config.toml
num_hidden_layers = 10
d_expert = 48
router_bias = true
init_std_router = 0.0106
beta1 = 0.9
max_steps = 3705
Below are experts of layer 5 (counted from 0) of a mixture-of-experts language model. Rows are named router (the router's row for the expert) and show model dimensions 160-199. Each number is 200 + 30 x the weight over its row's rms, rounded and kept within 0 to 999.
After each expert's rows: a language model's description of what the expert responds to; "mostly gets" lists some tokens that are sent to it at least half of the time. This comes from a sample of Wikipedia text that the model never trained on.

# expert 17
router,236,178,222,172,249,201,171,199,246,156,201,180,230,195,215,217,202,190,185,244,166,127,171,164,197,146,204,178,167,207,215,221,193,171,164,160,246,188,197,213
Line breaks
mostly gets: "\n\n", "\n ", "\n    ", "\n", "\n  ", "\n\n "

# expert 50
router,224,191,161,227,191,267,97,203,152,226,219,169,157,191,234,228,223,270,194,199,206,193,181,156,193,199,158,170,217,205,178,185,176,213,196,178,175,240,173,136
Capitalized word starts
mostly gets: "Or", "En", "For", "Rec", "coun", "Ac"

# expert 57
router,201,198,248,206,255,239,134,190,210,225,202,195,221,174,185,214,234,222,239,171,231,159,238,139,229,212,134,142,181,166,164,217,219,201,200,152,193,232,230,191
Table words and separators
mostly gets: "±% ", "MPC ", "Votes ", "Gls", "978", "Ref"

# expert 4
router,216,126,192,182,225,251,186,168,96,190,232,146,208,211,220,213,207,220,150,230,121,259,191,192,183,191,115,241,146,131,185,184,177,172,240,217,192,211,187,196
Mid-word syllable pieces
mostly gets: "ri", "ti", "ro", "li", "di", "si"

# expert 21
router,180,233,239,221,227,210,172,187,166,222,186,196,182,145,184,167,201,200,151,251,187,214,189,170,169,255,194,172,182,236,200,207,235,175,250,183,152,176,202,148
Date and clause endings
mostly gets: "census", "States", "there", "overs", "year", "October"

# expert 37
router,207,238,190,254,198,211,226,210,203,176,188,258,195,241,200,176,192,166,124,244,185,160,241,210,190,217,185,233,246,225,201,204,242,234,195,188,185,237,246,204
Table row starts
mostly gets: "=== ", "==== ", "|---|---|---|---|", "|---|---|---|", "== ", "|---|---|---|---|---|---|---|"

# expert 55
router,206,184,188,248,148,229,204,203,185,167,233,211,250,200,209,228,243,183,186,209,166,184,174,197,210,181,186,177,223,218,219,165,193,219,187,204,227,225,160,173
Year first digits
mostly gets: "198", "197", "202", "201", "195", "194"

# expert 16
router,182,214,184,176,235,245,178,247,279,228,177,217,199,215,200,178,207,179,194,213,278,227,214,191,179,229,171,149,206,223,209,167,186,253,189,232,180,229,232,174
Clause-linking function words
mostly gets: "with ", "when ", "After ", "Although ", "While ", "Despite "

# expert 39
router,179,154,164,148,155,182,169,211,188,191,174,173,179,186,202,177,198,165,248,205,184,227,173,218,182,177,196,196,235,183,177,199,149,177,214,209,274,197,206,191
Direction and position words
mostly gets: "home ", "south ", "north ", "east ", "left ", "north"

# expert 32
router,166,228,233,167,185,192,96,175,241,192,171,204,145,157,190,134,177,207,189,229,188,170,215,138,192,229,185,237,238,214,232,249,173,178,214,193,190,225,253,221
Commas and clause connectors
mostly gets: "), ", "\", ", ", ", ",\" ", "., ", ")}, "

# expert 10
router,200,196,200,202,268,243,156,207,224,91,158,207,150,226,215,191,151,222,208,157,219,191,256,175,170,250,205,197,244,241,200,214,241,168,181,237,240,196,275,253
Table row breaks
mostly gets: "Candidate ", "Pos ", "Pld ", "Title ", "Turnout ", "Opponent "

# expert 33
router,197,253,187,219,193,175,178,215,222,215,243,206,205,195,159,195,252,254,209,223,173,197,247,222,193,220,189,186,193,204,156,122,209,187,217,148,174,229,202,212
Romanized name syllables
mostly gets: "ö", "oo", "ou", "ong", "ail", "ung"

# expert 63
router,267,196,244,240,211,250,211,227,227,183,175,236,190,167,194,201,220,181,189,209,211,155,185,178,228,188,242,176,193,185,217,197,217,232,191,217,218,234,208,240
Infinitive to and modals
mostly gets: "to ", "would ", "can ", "will ", "from ", "may "

# expert 49
router,150,179,216,225,175,178,160,164,263,253,205,177,221,236,230,253,226,181,230,189,185,204,166,170,227,209,199,166,156,233,162,204,141,139,165,181,214,268,221,204
Nouns after articles
mostly gets: "name ", "types ", "addition ", "version ", "genus ", "names "

# expert 48
router,216,214,230,194,256,184,192,224,208,179,211,186,195,246,190,214,205,198,144,255,161,189,186,239,179,213,177,241,197,178,191,237,207,231,195,223,178,182,199,171
Section heading markers
mostly gets: "==", "===", "== ", "=== ", "====", "==== "

# expert 56
router,190,204,213,183,185,175,185,214,218,176,222,215,197,294,224,139,220,179,188,201,177,178,183,216,212,278,218,186,133,193,232,213,205,216,194,204,232,235,161,166
Census and infobox structure
mostly gets: "Coordinates", "Phylum", "households", "″", "It ", "Clade"

# expert 5
router,200,227,164,183,176,209,199,212,251,181,261,193,221,212,209,174,169,163,132,179,238,240,260,180,200,173,221,200,225,147,169,244,204,197,161,202,183,198,150,224
Stat table separators
mostly gets: "^{(", "Although ", "^{", "±% ", "′", "–"

# expert 60
router,231,178,178,162,241,237,170,211,232,225,240,170,177,227,206,220,218,208,193,184,212,233,230,207,235,198,127,207,183,208,185,242,231,136,159,225,227,234,198,194
Infobox field values
mostly gets: "′", "|---|---|---|---|---|---|", "Coordinates", "″", "Born", "classification"

# expert 26
router,207,163,208,240,255,212,112,213,220,228,167,183,150,196,193,163,212,189,210,177,191,186,171,227,235,250,209,261,191,219,234,179,190,152,169,210,206,246,261,183
Table and chart cells
mostly gets: "|---|---|---|---|", "|---|---|---|", "|---|---|---|---|---|", "|---|---|", "|---|---|---|---|---|---|---|---|---|---|---|---|", "AR"

# expert 1
router,201,243,215,228,221,222,227,198,210,192,187,195,194,214,182,189,209,249,174,175,177,184,177,186,180,243,198,190,193,193,205,174,176,135,239,139,222,192,205,189
Sports results tables
mostly gets: "St ", "attended ", "@ ", "played ", "ESPN", "pm "

# expert 40
router,255,207,165,185,194,204,78,216,237,193,254,192,197,227,196,232,192,218,234,221,191,176,183,186,185,156,158,211,215,208,234,117,205,219,188,180,182,203,201,238
Leading number digits
mostly gets: "09", "11", "162", "122", "150", "69"

# expert 15
router,188,187,230,208,188,218,157,179,203,235,287,194,192,180,208,222,238,193,169,241,211,199,125,171,228,147,254,195,226,163,180,179,197,210,257,221,242,194,213,175
Modifier nouns and adjectives
mostly gets: "Total ", "national ", "Kingdom ", "term ", "international ", "major "

# expert 20
router,156,183,185,278,200,197,193,187,266,219,216,223,196,145,130,193,243,213,211,247,176,210,187,149,199,195,193,214,136,214,198,151,128,238,225,175,221,186,200,176
Personal name beginnings
mostly gets: "Jan", "Zh", "Ger", "Ros", "Raj", "Ash"

# expert 8
router,181,203,178,170,199,196,134,244,182,237,236,149,201,97,140,227,235,173,224,198,206,257,230,161,220,198,185,179,213,248,188,215,203,188,175,160,218,207,131,198
Mid-word common-word pieces
mostly gets: "tick", "round", "coach", "host", "inst", "pun"

# expert 45
router,219,158,191,172,165,159,197,186,162,228,171,180,151,157,239,245,245,238,265,165,146,212,180,175,181,190,169,179,175,226,161,192,164,178,215,192,179,185,178,233
Initial consonant clusters
mostly gets: "tr", "dr", "gr", "Dr", "col", "Vol"

# expert 13
router,209,164,181,241,202,170,192,242,199,226,191,209,163,151,233,198,177,185,225,247,145,167,209,186,214,184,214,210,234,203,220,209,187,197,155,188,223,211,213,226
Decade digits, country names
mostly gets: "States", "California", "France", "ism", "century", "India"

# expert 9
router,208,177,225,217,228,244,172,146,174,195,201,209,219,176,209,212,194,177,205,159,232,245,228,239,173,207,145,166,200,186,208,236,245,189,162,171,202,171,176,175
Role and table headers
mostly gets: "number ", "Date ", "Succeeded ", "role ", "List ", "Location "

# expert 46
router,235,207,219,220,245,249,230,187,180,165,195,218,201,224,163,192,201,209,195,213,167,178,200,243,219,241,205,241,160,222,215,194,208,104,200,243,191,204,135,191
Biography section words
mostly gets: "Notable ", "At ", "Biography", "Early ", "Species ", "Born "

# expert 43
router,243,240,176,213,171,252,147,244,222,173,183,217,185,133,185,146,160,180,149,229,192,177,229,226,193,209,194,256,227,180,173,209,138,196,208,184,175,139,161,217
Clause-joining commas
mostly gets: "), ", "\", ", ", ", "., ", "\"; ", ",\" "

# expert 12
router,146,179,213,251,205,215,183,244,189,216,189,220,189,219,199,220,204,182,282,199,230,176,171,217,187,195,222,148,174,209,118,224,150,137,203,193,196,191,212,211
Chart and title starts
mostly gets: "Th", "Best ", "Top ", "Hot ", "Big ", "Rep"

# expert 30
router,141,220,182,196,198,203,182,220,172,200,175,211,155,211,228,239,175,240,191,207,206,249,186,163,172,156,202,230,166,198,252,241,224,219,199,145,201,252,156,195
Main verbs after auxiliaries
mostly gets: "have ", "been ", "became ", "took ", "served ", "had "

# expert 36
router,243,185,210,177,214,182,180,215,220,199,189,159,162,195,196,223,236,248,178,174,218,150,224,195,203,212,161,208,185,194,195,229,208,192,144,137,214,222,180,244
Initial letters in titles
mostly gets: "f", "listing", "h", "Rev", "sw", "W"

# expert 6
router,209,193,209,218,192,145,187,194,164,213,180,232,211,254,140,190,192,206,194,219,215,172,156,196,156,156,256,225,196,185,180,201,204,218,179,205,251,222,237,200
Verbs and objects before prepositions
mostly gets: "him ", "took ", "began ", "served ", "moved ", "received "

# expert 52
router,178,194,213,189,208,182,227,195,181,177,211,145,230,144,171,148,182,234,184,151,154,173,224,226,231,201,179,209,242,165,190,194,174,175,169,197,169,160,217,202
Birth and death dates
mostly gets: "Died", "Animalia", "DST", "(", "aged ", "(#"

# expert 58
router,214,210,169,215,149,179,201,206,234,168,225,230,182,198,227,196,146,268,204,188,153,213,208,233,216,171,216,221,189,199,212,140,198,178,206,230,190,200,236,221
Organization names, goal minutes
mostly gets: "University", "United", "Records", "Racing ", "League", "Street"

# expert 62
router,191,234,198,243,210,225,191,228,225,240,211,145,232,186,243,204,235,190,155,153,219,176,230,162,172,182,179,201,217,186,245,184,228,164,172,207,185,216,168,249
Word endings and decimals
mostly gets: "tions", "Location", "es", "ations", "children", "ages"

# expert 3
router,200,170,235,213,178,200,177,235,204,188,233,199,224,254,169,194,234,215,241,216,207,213,150,164,164,183,206,232,176,185,178,172,187,158,177,186,139,177,132,237
Foreign name particles
mostly gets: "del ", "(°", "von ", "de ", "ibn ", "mean "

# expert 14
router,172,210,195,179,153,171,157,206,166,258,222,233,243,186,228,198,255,199,163,187,214,190,183,200,147,172,172,150,199,217,201,223,167,166,167,196,235,118,228,201
Nouns heading phrases
mostly gets: "final ", "title ", "version ", "Act ", "Player ", "each "

# expert 61
router,175,186,130,212,177,177,163,192,218,136,225,160,185,215,214,146,200,207,183,237,158,165,192,217,234,237,147,232,158,196,220,229,155,205,215,172,206,206,138,160
Non-English name pieces
mostly gets: "aj", "Ra", "Kh", "az", "Bh", "ā"

# expert 27
router,180,188,237,271,206,231,175,214,224,217,183,165,219,99,184,174,220,188,178,156,243,203,183,215,173,218,216,212,196,142,235,219,239,218,200,208,223,182,163,269
Clause-linking function words
mostly gets: "who ", "have ", "He ", "they ", "had ", "has "

# expert 51
router,154,229,219,165,221,204,163,197,231,215,230,206,197,191,198,211,224,172,220,203,206,227,188,201,255,176,194,147,233,154,159,215,168,165,172,155,243,186,168,174
Table cell values
mostly gets: "±% ", "MPC ", "Apps ", "JPL ", "Notes ", "GF "

# expert 18
router,157,165,168,216,153,165,223,212,156,156,206,196,153,172,194,177,182,190,186,240,143,194,239,189,245,217,192,219,174,218,174,175,188,218,215,160,179,207,187,174
Foreign name pieces
mostly gets: "ov", "á", "aj", "ó", "iy", "ev"

# expert 35
router,205,171,224,202,180,201,192,202,196,168,200,238,220,221,206,198,189,197,251,160,196,250,206,169,174,226,244,160,210,174,167,223,182,202,278,175,167,175,211,203
Mid-word name pieces
mostly gets: "Votes ", "JPL ", "cess ", "astery ", "Actress ", "manuel "

# expert 44
router,192,189,214,212,168,183,249,199,192,190,211,189,186,205,177,147,173,175,189,221,183,124,209,182,204,167,203,210,217,185,204,201,161,210,225,227,201,214,156,195
Nationality and place adjectives
mostly gets: "British ", "European ", "World ", "French ", "Soviet ", "Royal "

# expert 24
router,190,168,188,160,217,202,218,210,274,233,228,219,197,178,238,189,212,178,215,233,231,203,143,170,188,190,255,183,204,173,203,240,207,153,241,178,238,212,246,197
Plural nouns after counts
mostly gets: "runs ", "cm ", "companies ", "uses ", "times ", "ements "

# expert 7
router,199,173,183,201,183,205,211,199,213,189,194,225,136,188,216,240,269,232,236,215,220,234,121,180,141,145,197,186,211,194,132,220,170,180,208,156,186,208,222,184
Word-start stems
mostly gets: "semi", "film", "Play", "quarter", "women", "Genre"

# expert 34
router,193,154,193,183,249,169,191,129,207,228,202,181,205,230,152,171,242,184,255,263,204,203,214,247,234,247,245,179,193,204,271,180,169,163,233,162,228,232,219,192
Infobox field labels
mostly gets: "Website", "Binomial ", "Scientific ", "Country", "Coordinates", "Type"

# expert 11
router,193,154,193,199,214,210,161,154,188,238,187,214,210,190,193,203,192,250,235,195,206,179,182,142,249,234,205,140,179,181,203,159,209,245,165,205,207,170,194,183
Occupation/nationality nouns
mostly gets: "to", "the", "born ", "Born", "also", "Candidate "

# expert 31
router,201,188,208,167,188,147,177,172,202,179,130,196,250,228,244,201,156,179,162,174,204,187,193,166,170,214,244,169,202,163,155,206,237,268,207,224,234,177,193,195
Verb and adjective endings
mostly gets: "ated ", "ted ", "ting ", "ized ", "ered ", "ating "

# expert 29
router,201,255,180,240,229,209,179,173,233,149,183,283,217,229,162,206,218,198,190,230,161,199,193,222,216,221,164,236,210,227,216,181,164,200,177,212,178,185,159,198
Film/book credit words
mostly gets: "tells ", "directed ", "Elizabeth ", "inspired ", "starred ", "starring "

# expert 28
router,156,243,205,164,207,162,166,186,222,181,195,168,212,199,242,259,183,172,182,207,231,197,218,192,294,239,205,150,229,149,159,203,160,180,177,189,163,232,203,169
Numeric table cells
mostly gets: "—; ", "−", "GF ", "Pts ", "GD ", "Goals "

# expert 38
router,146,244,183,226,196,220,207,233,159,229,176,204,168,176,226,215,265,215,217,197,205,254,208,205,227,250,228,136,192,238,190,226,175,229,204,171,149,204,186,176
Inner pieces of foreign names
mostly gets: "л", "atr", "Bol", "р", "М", "ан"

# expert 23
router,209,266,217,154,226,217,242,188,142,183,166,220,201,194,220,232,205,239,199,217,172,163,213,174,214,227,211,170,217,232,192,176,209,171,231,232,200,206,164,196
Dates: month-day
mostly gets: "October ", "September ", "mit", "Times ", "Mar", "wards"

# expert 22
router,158,179,156,186,148,176,227,199,195,225,238,221,192,204,201,214,180,209,230,147,180,229,208,191,253,180,259,174,171,148,189,176,233,187,225,256,204,173,238,251
Name and team endings
mostly gets: "football ", "Cup ", "ville ", "basketball ", "Racing ", "Football "

# expert 53
router,150,198,236,221,160,221,222,181,175,200,199,212,168,239,160,176,219,209,189,177,224,219,246,189,229,260,183,264,216,168,197,189,204,158,245,219,132,217,156,209
Biography prepositions
mostly gets: "At ", "In ", "During ", "On ", "attended ", "By "

# expert 59
router,207,251,187,144,226,150,164,172,217,223,171,230,201,248,178,259,162,160,217,247,239,151,192,196,223,153,205,198,235,213,222,137,181,256,185,191,175,251,114,179
Money and quantity markers
mostly gets: "$", "Location", "over ", "approximately ", "$\\", "£"